config.toml
hidden_size = 192
d_shared_expert = 64
normalize_top_k = true
balance_loss = 0.000392
head_dim = 64
norm = "rmsnorm"
positions = "rope"
init_std_qkv = 0.0485
learning_rate = 0.0113
lr_mult_up = 1.2
beta1 = 0.95
lr_head = 0.0103
decay_fraction = 1.0
dataset = "wikipedia_en"
Below are experts of layer 5 (counted from 0) of a mixture-of-experts language model. Rows are named router (the router's row for the expert) and show model dimensions 0-47. Each number is 500 + 40 x the weight over its row's rms, rounded and kept within 0 to 999. Numbers have three digits each.
Before each expert's rows: a language model's description of what the expert responds to. This comes from a sample of Wikipedia text that the model never trained on.

# expert 52
Digits in tables. Digits inside numbers in tables and score lists, such as vote counts, percentages, season years and draft picks like 18|7|2.
router:443563509495442483495484483497497477529478545492503477500513475451484510551451510599458578441585475450582489502428490546488501477499543509462447

# expert 26
Function words in institutions. Words like and, of, in, the, and commas inside institution and office names and biographies, e.g. Secretary of State, Cup of Nations.
router:445519494513508491506494510462482444494539458533452438473483548480431508522499496480528501527594479458456545477504436509474547583527523593424511

# expert 60
Naming and role words. Words naming or describing something after was, known or the, such as known as, film, became, named, member, books.
router:492495428493497458514488492480440469573527502488440461451448480467502509509453500488494531498497440476557566418436502488468470489466567453456408

# expert 4
Sports competition tables. Table pipes, semicolons and words in sports results and rosters, such as Cup, Championship, medal, team, tournament, football.
router:440493502516493531468480564477474467520506474516444489459429558484502407484497526459475503479575433478502488464466483493512507539436576590516415

# expert 31
Descriptive category nouns. Topic or occupation words in short descriptive lines and infobox genres, such as football, politician, video, TV, film, political, scanning.
router:476493461494500474493491551435466432468563470497411494443419499400499482544485539467468566504503494453563502432533494488525519534458535516490434

# expert 11
Proper name pieces. Proper names in tables and lists, such as first names, countries, brands and teams, like Michael, Toyota, England, or the ain in Jain.
router:468456515456514445496491540404486480590505527637507389492440495469485469565525521431451604543529489446513485394476474538408505539518492529452485

# expert 21
Linking words. Commas and linking words joining phrases or lists mid-sentence, such as and, with, by, including, from, against, between.
router:509522496491433504532547487485484492560547514506451502431478546511494543475458448482467545504502487514489516498449492543572489499528530528478451

# expert 22
Labels before colons. Colons after infobox field labels like Starring:, Class:, Prefect:, plus other punctuation such as ); and ), and is/was.
router:479526413449500436507518571510510448581564499526462510468490492464471481518454433396491596491538455482473484491529472558535544534469490577496436

# expert 33
Spaces before digits. Bare spaces and first digits that open a number or date, as in July 2008, Apr 16, 1924, plus stray mid-word letters like e in overseer.
router:471503515456525490548496544456525463514607451505424432521515529430466464507517466491527496523521489460528496453511475553554492501481498537422492

# expert 12
Table cells, year digits. Digits ending years and numbers inside tables and lists, plus word-final pieces before pipes or line breaks, such as Ch-um, 168-7, election.
router:450500500483478528550451540450490511491573535520481503440477545471445449535497527527545501475530513540535425439513489524517548493429551483471451

# expert 53
Foreign word endings. Word endings and syllables in non-English names and words, such as seine, Seine, Dunne, nationale, plus inter- prefixes and CJK characters.
router:479514513529496414508458551442539392458508415549442489445453516507527440543514497455525496450534560440499510529511456553548521471463502519501501

# expert 32
Vowel-final name endings. Endings -a, -ia, -ina, -ata of foreign names, plus place names after New/United, e.g. Pap-ua, Mus-a, New York, New Zealand.
router:452479425518516469559495541466481465548504437555426487481458572468406504652458478418522501545487414398521474509480454511433504546497529485474498

# expert 37
Table row start markers. Pipes, semicolons, bullets and dashes that open table rows or list items, especially the first pipe after a heading or line break.
router:465488474479475467447508573451393490554471433523514531447462477458491467493429479549457506523572479437471472462455492506466546503468525631449478

# expert 2
Capital-letter word starts. Single capital letters or short capital pieces starting names and acronyms, often after a parenthesis or line break, e.g. B(reslau), AL-P-HA, CHAPMA-N.
router:451521447455475488523487505379439490570501457558482450522497484470499501577508484442497468498524532490517480475507472579432544522469462487414494

# expert 28
Name first pieces. First pieces of proper names at list or table cell starts, such as Jar in Jarvis, N in Nardi, Olymp, Kam.
router:468540473501542454505438643459490495592466504569533428504483528431438439542549457465474581557468521432504525369452522542509497486472526470458501

# expert 39
Infobox field lines. Line breaks and field labels in infobox lists, such as Born, Died, Preceded by, Directed by, Other name, Coordinates, often before a colon.
router:442549488471489489483446624460515527466561492491492490486470485512509486522482381569501519521539535488496553482524485484461480482413574544451465

# expert 59
Sentence and heading ends. Sentence-final periods and closing punctuation, closing == and === of section headings like ==History==, plus table separators and but.
router:505456493514533453517439576501472470556536585530478481473441493457493483503481513490468498537539471461483498517409427498525497494430503637427474

# expert 49
Mid-name letters and parentheses. Opening parentheses and single letters or numerals inside names and titles, such as d in Reddick, Part II, IRC.
router:458542524517499486548464602494525438532540506510420493495488526440476482558509464461500527556520563485474517465509487507562562501505485522459409

# expert 48
Copula and sentence ends. Forms of be and has, often after it, there or a subject, and sentence-final periods, such as has been, may be, is.
router:478490486541513488544514517422475408537549557532451479512503515486508425519505475481502525483593454462556482523526491530550485517486472525483471

# expert 45
Digits inside numbers. Later digits inside numbers in tables, coordinates and figures, especially 0 in 0.0 or 2000, plus million and billion.
router:553456471533464476493445544498498493535516505492540509462478513428450549614448468388457440493465488542510525484502469594485533499512491529445484

# expert 50
Slavic/Turkic name pieces. Consonant word pieces like l, j, r, n, ut, ar inside Slavic, Baltic and Central Asian names, often after K, e.g. Ber-l-usconi, K-ut-uzov.
router:489527479498507511543475583480391535528537515557550512464530494448509456520520495462482496481538520517461457442515450601541565489520548494441506

# expert 38
Trailing table pipes. Pipes after empty cells or at row ends in tables of coordinates, vote counts and chart positions, plus semicolons, dashes, percent signs.
router:373451462522433529487487676447457475567551456496486468469469562454474523506467500492498493489544534454525491480486474494494499470430538648427419

# expert 57
Location prepositions. Prepositions of place and time after verbs like resided, based, located or ran aground, such as in, at, during, off, near, along.
router:509504490484537466503497512458457438534541502533514429484479531468438466493511489420417558534531471419581472503522480498569558544512587637434530

# expert 58
Spaces and hyphens. Bare spaces before numbers and hyphens or dashes inside ranges and compounds, such as February 1148, 20:3-32, yield-controlling.
router:496472488521461459531505560523523436545544471555519442472524486412451493568467479434467507489566494447485563463465466567561454524437505604449453

# expert 5
Infobox list-line starts. First token of a new line in lists, infoboxes and headings, after a line break or dash, such as Climbing, Third, Lines, ==.
router:479492482481509510526506529411484482549570439554517525490482496499498458491466426524480467514569523473492538480433466456512552502483580522488461

# expert 10
Opening quotes, word starts. Opening double quotes before quoted titles or reviews, plus first letters of words and names, such as "What If, Sh, G.
router:525433509456502437495427595500529490497507476530487465455477539458502478552471515533506551501581593448484522512470502592526531573496527503451461

# expert 6
Prepositions after verbs. Prepositions and event verbs following a verb or sentence start in narrative prose, such as named for, based on, In 2015, opened.
router:519511492464511480504523505527458401567543551498471503427505466461503497515488454423481449541539489514482522509460451487498515519579544595415427

# expert 62
Cell- and sentence-initial words. Words opening a table cell or sentence, e.g. As, By, At, According, and positions like FW, MF after a pipe or line break.
router:424528494503540447501468590478498458545494487557531443487484446428487419542529493443469536545567540416485469472472479552497514502500510547463515

# expert 44
Sentence-ending periods. Sentence-final periods and closing quote-periods before a new line, plus words ending phrases, e.g. United States., North America, New York.
router:513527495470507517461540521489505430519501500546466500434474488493505447508435526518409525530581540480478548499482478504502481538456487541417541

# expert 46
Verbs and word endings. Verbs after to or a subject, such as be, set, make, host, drove, and word endings like it in edit, elt, ive.
router:462497428552470459508520493502542406524547489483415439430463516448463538580534442497488457506559545502557563391446530505558548466533511519488376

# expert 15
Determiners and possessive s. Determiners and possessives, mostly the, plus his, its, their, this, and the s after an apostrophe, as in film's, war's.
router:509511459476548521538456493532473402535530464507512454461514546478437456513515472540542463526577454537508484421482447497479508492515510638467461

# expert 13
Of and era prepositions. Mostly of after nouns like part, rest, member, State; also during, between, from, and name starts like William, King.
router:516524515466476478568445520463441466514503511558451465506499546441463459513532528525468543526510506489529502501476570519524578460556552542469493

# expert 61
Middle word fragments. Middle fragments of split words and some short nouns, such as yl in asylum, omb in bombers, ant in Mantua, rock, friend.
router:493475515465465454464468525480532489505514550516483430407472488442467492605475509476500605533476546424540444462452552519429505542466614505463466

# expert 14
Table pipes, closing punctuation. Pipes between numeric stat cells, closing parentheses after years, and periods and semicolons, plus word pieces after c such as c-alf, c-anker.
router:404479480519490472458515537514545504514503482563488449452475437500457461527487527471521531522518479411530505454488501514500469520478540574435487

# expert 54
Indefinite articles. The articles a and an after as, for or in, plus hyphens and short word-initial pieces, such as as a player, do-zens.
router:509476464436542475563510553500497524528527447528486478479482515434487412535527466497506587496549509424471582465486495535520484494429541532430489

# expert 8
Table cell separators. Pipe separators in tables, mostly right after a person's name or team cell in sports stats and results; also dashes, colons and parentheses.
router:404454442494480489479506575430439449564551439505453491505454498411447505477503514448507484513509537507587485520545521514451555502435499599469443

# expert 40
Year digits in prose. Final digits of years inside dates in running text, such as 196|5, 200|8, 185|3, plus words like century and ago.
router:428481508503456493512484520504445489569531561548489522469470502481499420528512540545490483493563484516488475505418467522550485500513577485408471

# expert 47
Relative pronouns and year digits. Relative and demonstrative words like which, that, who, whom, such, same, and the digits inside years and numbers, as in 1977.
router:504535491480514534552410533515420429529488487505529471480549519481478483504518496455540511513568518555558500475486498543487576449504524629469454

# expert 35
Prepositions and word middles. Prepositions and quantity words in prose, such as within, per, each, next, at, plus mid-word pieces like Lethbridge, lip, lambda.
router:487524433455498492479523520528488457493518548521510449426541510447432436562511503460539470545478525505465514468442463543562520504454473530475467

# expert 51
Name piece continuations. Middle and final pieces of names after an initial capital, often foreign or uncommon ones, such as Ed-in-burgh, Hard-y, W-ah-ab, Huang Yongs-heng.
router:455508455513479491591483527474423486500493511545502526500506589511490464595441486459521519545517469497548563409528453596505565442462555520481494

# expert 55
Line breaks in tables. Line breaks and pipes ending table rows or headers, especially election results and ratings tables, such as after a constituency name.
router:476528493533469503502498620469480494525519502517511497466484484456437494497498458518421488467493515495535513504544503498512521525462516684458471

# expert 36
Mid-word syllables. Middle or final syllable pieces inside names and uncommon words, such as Kab-ard-ia, Asg-ard, Bey-ond, Ask-ew, nose-ble-ed.
router:501450529472532437451481558512490518525580509525485505460440521493551531576488460446486523488536450507492500434450526494435500544586535488488459

# expert 34
Common place nouns. Common nouns after the or a, often places or parts, such as village, River, Park, station, area, part, corner.
router:444487458503476447525494522497477468511494454508509435456477541468488478623510545492451491488533488483504468395437511488543511458500497513499473

# expert 16
Measurement units, numbers. Unit abbreviations and numeric pieces in measurements and statistics tables, such as ft, km, kg, mm, million, plus jet.
router:482508462503447506496520513481493504515555491519528482489520536491513498562481451527486474453513446493515494418454444535568499535556576507493463

# expert 43
Capital initial letters. Single capital letters beginning a word or abbreviation after a space, parenthesis or quote, such as W in Wujing, Company F, MySQL.
router:476521471474526428562469488462509492599490428546483457505536497372446468628489477453502489540519526481452529452432480496546478525442525502460467

# expert 25
Word-final suffix pieces. Final word pieces ending names and nouns, often plural or Latin endings in species lists, such as -os, -is, -us, -ys, -ians.
router:440415428517468408466442567509520470492524535571476474456517496470478438556500435508479502448498510475487469443534416556531488435536564501482492

# expert 0
Capitalized name onsets. First or second piece of capitalized proper names and headings, such as El, La, Ha(bertürk), S-ec(urities), G-ar(rison).
router:540542485460481446512484626490458521573522508568516472476537521459459422553489531467494517528530494506530520422496519569473497477467543509463505

# expert 20
Name-ending syllables. Final syllables of names and words such as -ar, -a, -ia, -ley, -ville, -bury, e.g. Subhed-ar, mort-ar, Diaspor-a.
router:451561494521499486503497566460490450480548603497486520488526526524469511580513464551429487501488513429539486492472516547562529556556527527480448

# expert 30
Closing punctuation. Closing parentheses, quotes, periods and commas ending a phrase, often after numbers or years, such as 2007), km²), ago, and ."
router:492425486499452513532507631454455500551544528601524441458445551464490519506533487510481508479508413487495483506432483592471515532454564506442470

# expert 41
Articles and table row starts. Articles the, a, an and The starting noun phrases, and the pipe opening a new table row, plus some word-initial pieces.
router:507514468469431511546488504501526457542518533509540477500514562349485512494492488509497470548549534495529579455497498543529456489521532583505473

# expert 19
Determiners before nouns. Articles and determiners starting a noun phrase, often after prepositions or an opening parenthesis, such as the, a, an, his, one.
router:526548430457545530486490485452500425529557503486472493506531541449438442479442453509569520519534453449488477500505542549494496482535485584514442

# expert 27
Name-starting capitals. Capitalized first words of multiword names and places, such as New, United, North, John, George, plus pieces like ac inside words.
router:513560499483507473545452528445524487533492486519470471470536500449357457586528540447427556596509562448484437448524477544545497528469483534477500

# expert 56
Proper-noun place words. Capitalized words in place and institution names after the or New, e.g. University, United, County, River, Royal, Habsburg.
router:457536514496457460519470515471491438565485536512477460333473499497450496566542506526481461545529476513490458408454523483556510452503512565441478

# expert 23
Place-name and number fragments. Word-internal pieces of foreign place names and numeric or table fragments, such as Tashkent, Tampere, ISBN digits, hyphens in play-offs.
router:491594430452492449518467580418530451511533489514454445448471488465541466523455487483505489494540495420556525504539490568455500546453550520468511

# expert 18
Table header words. Column headers and cell labels in wiki tables of polls, asteroids and sports, such as Date, JPL, Votes, Pop, score.
router:414513488466551463554547575470422528471532506516500473463449471403509478568443476471507574516528454475563524467472495512433548489573488552400439

# expert 9
Noun suffix endings. Word-final suffixes ending nouns, especially plural s and -ics, -ia, -ians, -idae, as in Phylogeny, worlds, ITAs, Artemisia, taxonomy lists.
router:455499500458456451549501528396439510522589528558462435481509520459546471592437492530476464506521430487492463445483453532441478544547482510500384

# expert 17
Prepositions and adjectives. Prepositions and articles inside running prose, like of, in, for, plus adjective endings and modifiers such as systematic, social, various.
router:491469459462546506558463469467499416499529534512472493378440517488492440483432465461466432520504498515469504482448483468553494528528531617463454

# expert 3
Short name syllables. Short pieces right after a capital letter in names and titles, such as R-all-is, M-ark, P-urn-ell, plus whole first names like Paul, Ron.
router:475494442499452401464544558431448501508519507529498444507534507484484476551508520414453490479483522508502462483457502502418486438494523504453499

# expert 7
Clause-linking function words. Prepositions, auxiliaries and subordinators opening clauses or phrases in prose, such as as, was, in, when, after, until, However.
router:531432504484485422538513516482530508579497455558499490448510477503445490533528514474514576506541497512445520520417441527466507479538482600430467

# expert 24
Action verbs, clause links. Narrative verbs and linking words after a subject or verb in biographies and plots, such as convinces, after, where, with, announced.
router:472534450415483488513501528436436452562552494510468458506449578451489513489497520415508525505551495486554548537439519487486552551552530586477489

# expert 29
Sentence and paragraph openers. Line breaks and sentence-initial words starting a new clause in prose, like However, They, It, These, After, plus org in web addresses.
router:511438473499488488531505525410472470592512543471520512471433557496494498494524457496502499473521525472506472488445468517507504552496517542445519

# expert 63
Date range dashes. Dashes and digits inside date ranges and life spans in biographies and infoboxes, as in 1717–1791, 1880 – 1904, aged 62–63.
router:411527489496504456563535574502486486530566544545411495512465554482502473546440509570453492532555514482502521484456493568568518500503569572449425

# expert 42
Dates and years. Month names, year digits, ordinal th and date words in sports and biography text, such as September, 197-8, 19-th, day.
router:390522435475494487567426504491435535511566504557511488456499504435490457555468564500534500490552459487450459477395467539498478504452534568452482